config.toml
d_expert = 32
d_shared_expert = 256
hidden_act = "swiglu"
routed_scale = 2.5
lr_router = 0.00208
num_attention_heads = 16
head_dim = 32
parallel_block = false
max_grad_norm = 0.5
decay_fraction = 0.923
batch_tokens = 131072
train_tokens = 489200000
Below are experts of layer 6 (counted from 0) of a mixture-of-experts language model. Rows are named router (the router's row for the expert), down (a neuron's output weights, with its number) and show model dimensions 384-447. Each number is 50 + 15 x the weight over its row's rms, rounded and kept within 0 to 99.
After each expert's rows: "comes before" lists some tokens at least twice as common just after its tokens as in all text. This comes from a sample of Wikipedia text that the model never trained on. Tokens count by the router's weight.

# expert 28
router:62 45 59 68 38 53 39 74 39 57 75 64 41 53 61 53 59 61 51 78 61 51 65 34 48 66 53 58 34 36 60 43 61 38 43 55 65 37 32 60 10 81 74 46 59 54 32 55 40 63 63 62 38 55 47 26 51 34 21 55 27 36 55 35
down0:43 52 51 41 61 54 36 69 34 46 34 61 71 36 47 56 56 55 67 51 45 61 41 59 16 25 42 48 57 35 45 50 60 81 40 75 59 32 30 82 58 40 45 87 54 49 65 68 49 48 47 46 50 54 57 36 61 44 64 52 44 45 65 37
down1:66 56 60 60 70 60 55 58 39 36 36 31 52 59 66 60 30 52 72 48 40 48 46 82 55 45 48 80 60 30 59 61 52 36 59 41 83 89 33 58 41 47 50 25 44 52 56 63 84 51 33 58 44 33 67 55 36 24 72 34 43 41 54 24
down2:34 19 55 57 43 53 35 63 39 64 64 49 34 59 80 37 27 61 43 76 55 20 33 46 30 51 62 56 40 49 71 54 59 42 42 32 70 52 24 32 59 35 18 74 51 12 47 63 43 59 40 46 64 15 61 59 40 85 89 55 65 76 71 56
down3:41 59 58 40 35 41 25 62 52 17 43 55 43 59 41 50 49 49 78 32 39 60 55 41 65 53 41 41 43 48 57 25 62 63 62 45 79 64 83 32 51 92 57 51 59 78 29 47 58 53 66 49 56 44 28 52 47 29 34 62 40 56 29 57
down4:46 66 47 64 50 32 52 58 52 65 37 69 53 47 54 54 41 51 57 48 36 49 72 68 67 61 41 39 67 39 31 54 52 35 35 62 57 58 37 47 64 63 54 39 60 48 63 80 30 49 12 38 57 54 66 51 38 73 42 52 52 34 47 65
comes before: " of", ",", ".", " and", " in", " was"

# expert 38
router:50 52 50 60 43 58 43 49 45 16 22 59 37 76 61 64 59 41 53 37 46 75 38 33 66 70 50 21 47 41 53 62 41 44 62 37 39 12 75 53 70 69 28 47 51 63 32 51 40 25 18 49 41 53 43 57 30 49 34 35 60 50 50 51
down0:33 51 33 33 60 32 42 09 55 59 48 60 22 56 36 46 39 58 45 77 51 55 60 62 34 56 66 57 49 57 58 36 39 57 45 41 46 26 29 81 51 43 33 57 48 55 45 53 59 56 72 32 48 67 55 41 55 18 74 34 51 10 44 56
down1:50 46 57 56 40 64 51 41 55 43 61 62 36 77 49 29 35 35 34 28 57 48 51 55 67 49 52 24 53 23 67 66 37 27 33 38 47 66 56 20 41 55 66 70 47 36 62 52 61 56 24 44 14 49 43 44 53 76 55 72 39 29 57 56
down2:64 62 51 34 35 50 44 45 23 47 45 48 33 74 61 52 38 65 37 62 45 32 38 28 49 48 30 15 25 61 39 95 69 47 67 06 67 61 71 60 42 25 34 39 68 45 39 51 21 65 43 57 65 77 72 37 41 36 66 38 39 78 44 61
down3:55 56 65 43 56 60 48 74 54 42 52 70 19 51 62 46 75 40 67 64 38 65 63 60 48 55 55 53 58 30 33 43 40 53 67 61 41 77 50 28 13 50 43 40 64 72 41 77 48 39 62 43 64 39 37 46 21 47 45 56 58 64 37 59
down4:81 46 55 75 44 88 57 40 50 28 47 36 35 40 47 62 51 41 60 72 73 61 19 45 36 51 53 41 47 62 36 61 40 45 19 79 47 50 45 64 44 17 40 27 46 63 44 52 62 44 37 21 55 41 43 55 62 59 64 37 64 58 50 43
comes before: " ", "\n", " S", " A", " R", " \""

# expert 10
router:53 59 64 43 42 59 23 40 46 60 52 50 54 59 47 44 37 58 43 45 56 58 53 61 56 49 56 38 36 81 65 47 72 54 40 33 81 53 47 58 53 45 50 77 68 32 41 57 67 74 61 40 51 36 59 61 40 75 20 74 56 74 49 60
down0:55 40 43 59 42 45 65 70 48 49 84 43 52 52 49 56 60 21 58 29 19 70 49 56 83 52 57 28 45 47 39 71 66 57 53 49 34 25 60 47 51 58 57 65 67 30 86 45 38 51 74 41 85 39 49 53 26 56 29 27 42 25 49 39
down1:63 53 41 64 50 58 40 57 49 70 52 60 54 33 55 38 56 49 37 56 56 57 38 86 38 56 10 53 60 49 39 53 49 61 38 66 35 63 44 44 53 73 61 63 58 31 53 63 64 63 41 51 75 29 50 73 43 43 38 61 64 65 40 08
down2:67 51 44 28 48 58 08 58 55 60 52 75 70 54 61 68 47 64 30 30 47 63 65 57 51 41 26 64 54 85 47 44 68 42 70 21 35 57 67 79 55 42 56 46 51 86 84 43 63 25 46 41 68 47 25 57 69 48 22 50 62 11 54 51
down3:73 45 70 18 32 64 54 51 44 82 39 16 51 53 59 40 59 53 49 44 37 45 48 38 66 65 76 38 24 30 69 69 72 03 50 30 35 55 55 34 64 33 53 90 58 50 40 52 52 24 53 57 46 48 60 49 51 40 77 44 29 57 21 38
down4:44 37 51 24 38 33 36 65 51 18 32 36 40 44 27 38 39 22 57 72 70 52 66 45 37 63 22 74 30 47 68 57 43 59 39 47 48 24 34 51 33 51 65 68 26 31 35 64 53 19 43 21 34 94 41 47 32 23 35 58 52 58 62 81
comes before: "0", " |", "5", ".", "4", "3"

# expert 32
router:39 43 44 60 35 48 82 32 35 47 46 33 54 39 74 37 52 56 21 54 42 37 64 53 33 38 34 44 36 68 58 37 60 42 30 29 49 46 48 75 42 41 49 41 50 43 38 77 43 63 51 42 72 47 68 76 54 37 47 31 41 17 53 64
down0:51 52 53 80 52 60 67 48 65 92 50 68 51 38 78 36 43 46 40 79 70 44 66 79 68 61 58 82 23 63 83 64 70 59 42 18 41 23 43 55 58 39 62 36 65 77 40 41 69 57 46 72 54 34 54 75 55 52 59 49 32 20 37 35
down1:60 73 52 49 47 42 58 49 52 50 35 35 71 44 38 79 46 69 56 51 73 31 54 16 59 42 71 65 36 30 75 23 38 53 39 64 52 57 70 60 54 60 61 48 73 54 36 68 25 29 49 41 73 41 55 56 32 58 43 61 60 31 61 24
down2:45 55 39 30 29 41 59 21 49 66 58 38 37 59 52 50 39 52 41 49 49 77 72 37 63 63 51 48 20 57 40 51 63 40 66 40 63 47 49 47 43 37 77 46 40 60 66 75 64 32 62 45 45 37 53 50 37 44 40 59 52 62 32 36
down3:51 38 57 45 67 27 40 43 25 11 70 79 51 48 35 30 69 37 54 57 33 69 60 51 63 59 44 43 46 59 61 67 50 62 43 03 53 53 59 58 59 40 63 21 65 40 57 57 41 77 18 30 39 42 60 58 56 56 32 46 69 56 49 55
down4:53 56 73 28 76 46 64 47 42 62 33 50 73 59 47 49 34 58 26 37 46 33 63 56 35 63 48 70 49 61 92 61 69 32 59 12 63 45 22 59 49 37 48 61 64 47 60 36 50 75 40 59 50 64 57 52 45 39 44 52 46 51 61 55
comes before: "1", "2", "9", "8", " a", "|"

# expert 60
router:54 49 78 75 68 71 48 55 26 30 38 29 37 47 76 43 49 35 54 89 69 30 68 62 47 52 63 27 68 52 52 53 63 27 70 30 27 52 43 40 58 67 25 51 57 29 22 69 66 70 57 75 37 64 39 67 59 48 68 50 43 69 50 61
down0:44 62 36 39 50 44 46 69 39 58 75 18 63 79 35 37 54 48 54 55 41 29 85 57 79 52 61 60 46 34 21 42 59 46 55 52 67 60 31 44 35 68 53 15 61 69 62 52 45 49 45 57 59 56 55 60 68 60 43 41 08 59 45 63
down1:59 57 49 37 33 37 42 36 46 42 75 38 46 45 34 43 45 57 68 41 61 35 73 70 38 31 35 45 51 51 67 46 48 40 23 45 52 52 46 51 52 20 60 51 49 49 39 43 50 72 58 76 35 25 65 23 41 61 87 54 47 52 49 33
down2:48 56 54 46 54 58 58 35 69 51 40 60 28 50 37 69 59 64 53 66 39 22 60 41 66 50 51 27 31 59 41 29 44 33 55 64 43 55 50 66 64 42 54 56 66 51 61 67 50 58 68 37 64 67 53 66 44 29 49 72 53 33 55 45
down3:37 48 46 55 31 70 59 37 28 74 31 49 68 57 37 66 30 51 88 45 47 46 39 39 45 31 57 55 00 34 49 33 74 58 66 87 39 56 52 30 41 13 50 59 50 61 50 40 61 37 57 75 51 45 36 27 57 20 36 42 63 76 47 67
down4:63 43 36 41 45 64 58 79 65 58 48 37 51 60 31 31 75 44 59 45 63 24 33 69 71 81 59 35 49 31 39 40 61 27 55 59 51 38 46 69 66 66 77 43 69 58 42 46 32 32 57 39 41 78 34 80 67 41 64 37 43 60 40 73
comes before: " |", " of", ".", " in", " for", " and"

# expert 31
router:38 60 56 39 29 54 54 31 38 66 09 26 52 55 66 52 43 54 49 41 36 44 77 22 70 41 39 48 36 73 56 52 44 30 54 23 18 44 36 70 57 46 73 19 52 31 33 48 53 65 52 66 59 55 59 80 71 34 67 53 72 51 62 40
down0:30 47 62 34 32 50 43 12 52 51 45 45 46 26 74 53 65 62 56 54 59 44 40 42 38 35 58 45 56 60 53 47 61 62 30 59 46 46 23 62 50 30 23 63 39 50 41 48 67 64 41 56 48 63 36 36 66 31 87 45 42 41 42 50
down1:47 46 37 53 40 38 53 60 60 50 88 68 80 33 28 68 33 51 23 41 55 35 46 43 45 36 39 63 52 59 58 43 40 58 44 61 66 51 73 66 29 59 68 50 19 53 52 56 16 45 59 12 33 37 54 24 67 32 29 70 51 56 68 65
down2:62 81 23 45 47 50 37 57 58 64 51 46 69 50 54 37 41 38 79 52 42 46 67 50 55 38 50 60 12 33 42 74 41 56 62 56 47 36 54 68 45 68 56 38 40 55 53 21 47 23 52 29 71 43 75 34 58 62 66 46 62 25 51 68
down3:69 48 63 44 40 59 33 69 30 71 29 64 38 64 63 32 21 64 47 45 79 32 54 58 67 36 43 38 47 12 09 23 55 37 26 59 70 41 36 38 24 54 53 52 62 59 54 46 56 53 37 48 68 45 47 96 47 31 44 49 56 40 54 52
down4:46 33 22 29 18 62 71 61 58 39 53 57 56 31 48 42 37 77 33 80 40 35 65 54 55 59 81 34 22 47 35 48 60 70 20 43 33 36 47 40 67 29 44 57 49 71 54 29 71 43 24 59 56 83 59 56 49 62 73 43 43 53 50 79
comes before: " ", "\n", " the", "|", " a", " The"

# expert 50
router:61 60 39 52 80 52 54 65 37 66 21 62 75 67 67 53 46 34 60 61 66 30 51 69 49 51 67 57 28 62 17 43 74 48 58 40 43 40 41 40 51 55 31 42 46 45 69 47 51 32 40 50 68 38 25 66 85 79 53 26 45 60 37 52
down0:57 58 41 59 56 31 40 22 67 57 35 59 33 29 27 69 45 57 36 46 64 64 49 82 50 52 28 55 33 66 45 44 28 52 66 59 29 40 71 44 80 56 50 56 71 51 48 67 48 58 34 49 44 45 41 70 47 65 61 48 18 41 53 60
down1:43 55 31 45 43 60 68 25 40 32 30 69 51 57 48 65 16 11 30 38 42 62 47 42 43 55 40 55 36 96 34 13 64 44 43 57 51 72 55 42 70 34 28 58 66 35 50 53 62 68 20 69 57 61 70 19 51 28 57 59 60 40 48 42
down2:42 60 78 35 62 64 52 40 70 64 30 40 58 39 46 60 58 32 62 46 67 68 53 72 49 57 49 48 28 67 42 51 67 45 50 41 38 52 71 43 30 61 39 65 57 35 45 63 59 24 34 43 61 43 28 83 58 43 32 06 59 64 60 35
down3:33 75 63 64 78 39 55 73 52 53 72 57 53 52 63 69 43 30 59 53 28 40 58 30 22 33 77 70 32 62 51 34 77 41 61 35 31 26 64 18 55 44 59 46 55 60 56 71 63 42 52 69 56 40 61 29 47 64 54 76 48 64 44 49
down4:48 47 41 56 69 73 70 47 60 52 45 51 73 79 72 28 77 25 47 53 68 34 64 55 63 36 62 63 44 88 35 53 69 44 53 25 29 55 45 46 47 56 52 48 62 62 69 37 35 17 27 82 29 45 69 48 56 47 42 36 51 45 32 25
comes before: "0", "9", "1", "2", "8", " |"

# expert 56
router:65 32 24 65 54 62 53 74 47 40 34 77 48 74 41 56 55 61 55 42 44 73 67 39 78 29 41 37 42 27 68 43 54 51 55 21 29 55 67 18 57 53 45 27 55 40 37 58 42 37 40 80 61 68 28 68 57 45 51 45 64 50 53 67
down0:57 45 38 61 67 55 77 39 70 40 31 55 40 33 31 38 48 63 39 50 55 19 65 27 46 44 40 77 31 48 71 80 60 49 26 48 39 62 56 61 29 41 55 73 60 50 38 44 48 21 59 47 69 59 25 52 24 66 58 67 66 78 60 86
down1:49 24 53 36 56 23 72 66 34 35 37 33 25 55 38 34 42 59 67 64 59 50 36 52 52 74 63 27 55 64 78 47 46 24 56 46 55 53 45 54 25 51 45 34 55 66 33 29 45 66 36 43 56 63 47 45 52 70 41 63 61 48 67 57
down2:52 31 42 73 67 38 47 17 12 56 50 42 54 36 38 50 66 68 70 40 70 53 65 36 41 69 30 69 28 18 55 40 69 48 48 67 81 64 63 00 50 55 26 46 45 62 49 30 46 58 34 35 39 38 63 39 67 46 35 45 58 35 63 39
down3:32 58 47 99 63 68 64 38 58 38 46 65 67 66 60 28 79 60 51 66 75 38 31 13 51 32 76 52 43 65 49 73 63 39 25 42 72 70 63 75 53 29 47 65 38 59 44 75 36 68 50 68 38 65 20 45 50 23 37 60 46 57 43 45
down4:45 39 25 60 39 19 67 64 27 44 63 49 23 47 54 53 58 62 38 81 50 51 57 63 89 41 55 27 34 49 66 45 64 21 76 61 26 52 41 55 60 61 62 63 61 58 48 39 24 46 50 58 48 45 63 47 63 22 32 48 52 41 49 50
comes before: " ", "\n", " —", " S", " %", " +"